Weights of a small mixture-of-experts language model, trained from scratch on English Wikipedia: a variant of Muon for the experts, 209M tokens.
Below are experts of layer 2 (counted from 0) of a mixture-of-experts language model. Rows are named router (the router's row for the expert) and show model dimensions 64-127. Each number is 128 + 24 x the weight over its row's rms, rounded and kept within 0 to 255. Numbers have three digits each.
Before each expert's rows: a language model's description of what the expert responds to. This comes from a sample of Wikipedia text that the model never trained on.

# expert 17
Table cell pipes, possessive 's after names, and name words such as Royal, World, Queen, Sun, Saturday in military units and sports tables.
router:083143138084133149144109108152129132145087101097152095113081082153154106120124114145158101099146098087116092135150126125146153069140128127123167140092166146141138146186118147103177163126109165

# expert 39
Word pieces carrying a trailing comma, especially years after "in" or "since" and places in lists, such as 2019, Boston, However.
router:109139155130104161152130108147164077095110110111167113173149115095085107123127122099119149113102166116118108174160108159118105140133126145115094153162114081100141094093145135117146120151122135

# expert 10
Mostly "and" after a comma or noun joining names, clauses or items, e.g. defeating X and Y; also with, but, while.
router:145108129095135147126149139162101108162100122111189139159107092140130132119141140143138105181117095126142092126144162131092143129114109128167142164114124083120163100155118111115139135141145144

# expert 18
Single letters and short fragments inside names and foreign words (Pros-ec-co, Argobuc-c-inum, Pel-é), and the prefix self- before hyphenated compounds.
router:072139141066134167155103125142115123127085112118156100105100116128173096145150123133154120072161129117114080127153138102137127101095138099131182124129147133139137134170110134117184140120116134

# expert 55
The word to after verbs or due and able, plus for, from, into, on, can, would, introducing infinitives or objects.
router:134110146127128131110122148142107092148129105143113201160116097131123114081140137124111144137142096147122090093114134155139161127119064123136141123117135063149139155173104130102154139103166143

# expert 58
Short word-initial pieces like c, d, ch, ret, B, plus "the" and blank cells, numbers after pipes, and "bishop".
router:089138143087129149148112106156121132146092105098150091114092086149154110122133109144161108106138095089110093136159132122142156068137128122120166137093165148132132152187120146096168153119114139

# expert 26
Nouns and name beginnings after a, his or a table pipe, such as result in as a result, son, Rating, Maxim.
router:083141143083129135134107109157122139140089111108157089118091079151153118119127115142157102098143096081122112130150126116143144071139131118124167140088183150136130149181124142091161146125114162

# expert 40
Table cell separators "|" and line breaks in tables, byte pieces of Tamil, Bengali, Devanagari script, and concessive words like although, while.
router:075158142102123136114112121111137131122103103085159076099099090129142115148119123126152108117143107111112136126153122138170165100124127125107168160125156133132134136183113174108184153152130132

# expert 48
The article the after of/in, decimal fragments like .1 or .2 in numbers, and the syllable on in names like Barcel-on-a.
router:080145140083133151141107113160125135149087109093156095113087080148157111127123115139165104100148094093119103130156126127147149074131127123123174139096185142133138146188112151101169147125115153

# expert 20
The word the before rankings or roles, section heading marks, line breaks and table pipes, plus name starts such as Bon, Martin.
router:085141145080130145145111109150125132145091109104155095112092085146160102128122110145152097100144093089112086136155127128149146075130132121123167136091180152133139152196117143103160150120120151

# expert 28
Common first names and noun completions after a preposition or article, e.g. David, Donald, James, mother, director, recipient, textbooks.
router:111162132079130163144152117163131151115095099119127099113141091153156094136119102131163133107136103120100076129114131104123147107135159108142195190110169120124137122134106134101164140104105134

# expert 24
Commas, usually fused to a word ending, closing list items or clauses, as in Spock, Brazil, ended, iris, Street.
router:101127118145093160142158128172173108108124100101156130180131133114080108104153114131154165096109143105185103149141152108170088136124119167116111170130090079099170103105128161103135133108126127

# expert 47
Table pipes after scores or percentages, closing pieces like 5) and 0,000 in prize money, and the or The after prepositions.
router:080141146088136152139107109157125133142096106093154094113086084150151104116120111141153101100144090088111095138158122124149154069135133126115172138090159149137143152189120144097169146117114154

# expert 46
Nouns naming a kind or unit, often before "of" or "|": character, family, role, team, City, District, Area, and suffixes -ation, -ity.
router:086138151086125145144116104156129134139092104090151089116089074147158116122127107147158107102142093080118108138153124123142146070138136128124167136090161147136149148190115148098171144121109151

# expert 16
Country codes in tennis and sports tables, e.g. CRO, TUR; also sentence-opening This, There, where, and but after commas.
router:091120136112129149141115143152137109161112135095144123115090113156142089118103116104163089114150109080116081131138152134157117070147153140129173134112150157124158143176137128098167144116141168

# expert 4
Mostly "of" after nouns like part, end, member, number, plus "and", "or", "than", "among" joining noun phrases.
router:122124126100095102113122169147111103115109114134159157157107108138128159121180120137119128184110151113179118120132160139071133149102080105112132157127104109137155121134171095171126174170158135

# expert 49
Word-ending pieces in infoboxes and list entries, e.g. Fac-ility in FCC station info, Bas-ilar, water-sp-out, plus two, three, that.
router:103134156083129144138112102158129124146084103100150092113083079146151101108129112142156098099141097081121110124158130120141160066135134122120164131099178143135138148188115149097156151128102158

# expert 30
Country names and nationality adjectives (American, French, Italy, Russian) plus pieces of foreign personal names like Y-oko, Francesco.
router:109124122104116142143133149149105107130097138133147100106087137182142112098149126153164089109135095131089113130134122116128125146139149158108158147097132133142154091127114123101121123097123116

# expert 34
First pieces of names and capitalized words after colons or list separators, e.g. Sol-ari, Nar-am, Dick-inson, De, Pro; also "is".
router:076137138093132148145108110154123127146095106093155094109082086155153108119124121144155102103143092083119107132160126129148156066132126124123172142087158147139131153185115147098166149128119151

# expert 50
First pieces of split words before an ending like e, es or ing, such as committe, hors, Trib, cann.
router:105134093119162134173140109170105158131132137138122092153146075131139113101135132145132174134140089095094120152142107090184111094142153102162138141142177165179137101135120158096126159130132120

# expert 5
First pieces of capitalized words and section headings, such as C-omp in Competitions, Ch, Y, Gr, plus determiners like an, the, all, most, both.
router:083134146086134146143109115153126140151089100096152089111089084154155101121125116143153102095142092085114089117158124121146148069127127125128172140092180147135141147187120145101164150123116159

# expert 27
Adjectives and noun modifiers after "a" or "the" in prose, such as small, public, agricultural, water, sugar.
router:080157123115079114135158134124194111151133079190110091087144102153118086140161112092136153102114144148179125156112136113154127119182134121097092107127150150115111136055103121167120100133100086

# expert 19
Sports-table column headers like Pts and markdown separator rows, plus pronouns and verbs like they, are, were, be.
router:083147143100137146148107113146121135144078108090149095104071090150169110126124114140150107104141098088117093130142122118151152072130133117125160134085156151137138156195122142100167144121111153

# expert 36
Short opening fragments of words or names, often l, L, H, an, al, as in l-arvae, l-ift, Baris-al, H-ñahñu.
router:089134138095133143141112105161125135146090102089156095114087083155155104118128117141153103097145093089113101135157125127143147067129127123123173135093185149137138154192118146096168153119118157

# expert 54
Prepositions, overwhelmingly in, also on, at, from, during, in phrases of place and time like born in, located in.
router:150141106125151169093101144149080130131101102099086176153136130124135118125149140125131165180117124145154130103168118131153129118138101166088119170128157113152166148143150169153124134164180149

# expert 1
Word stems and whole content words awaiting a suffix like -ing or -ed, e.g. vary, differ, deliver, number, present, cast.
router:117151088121113132120153160164155159164143138121090136126116100129131096108094087101129132130145099120154115164136138117083150159121157127129121099143120172125108149083115109111137148148133137

# expert 41
Table cell separators in results and election tables, the after prepositions, and word endings like -lete in Complete, Delete.
router:089149145098128154146114108155132127142093108109150096102119081151157105115127115140155106101143094085120109131167124122148165070136121123116167132098164143143138150188121153099170168123110152

# expert 61
Initial letter pieces starting words, especially F in headings like ==Future or ==February, plus sh, p, sp, w.
router:108128112078148144124114141182121140148140132130142078120124088124147121142117147126126105112169085100130079150151112125147146070129097129095153149079168127112133155163150155102111121135076156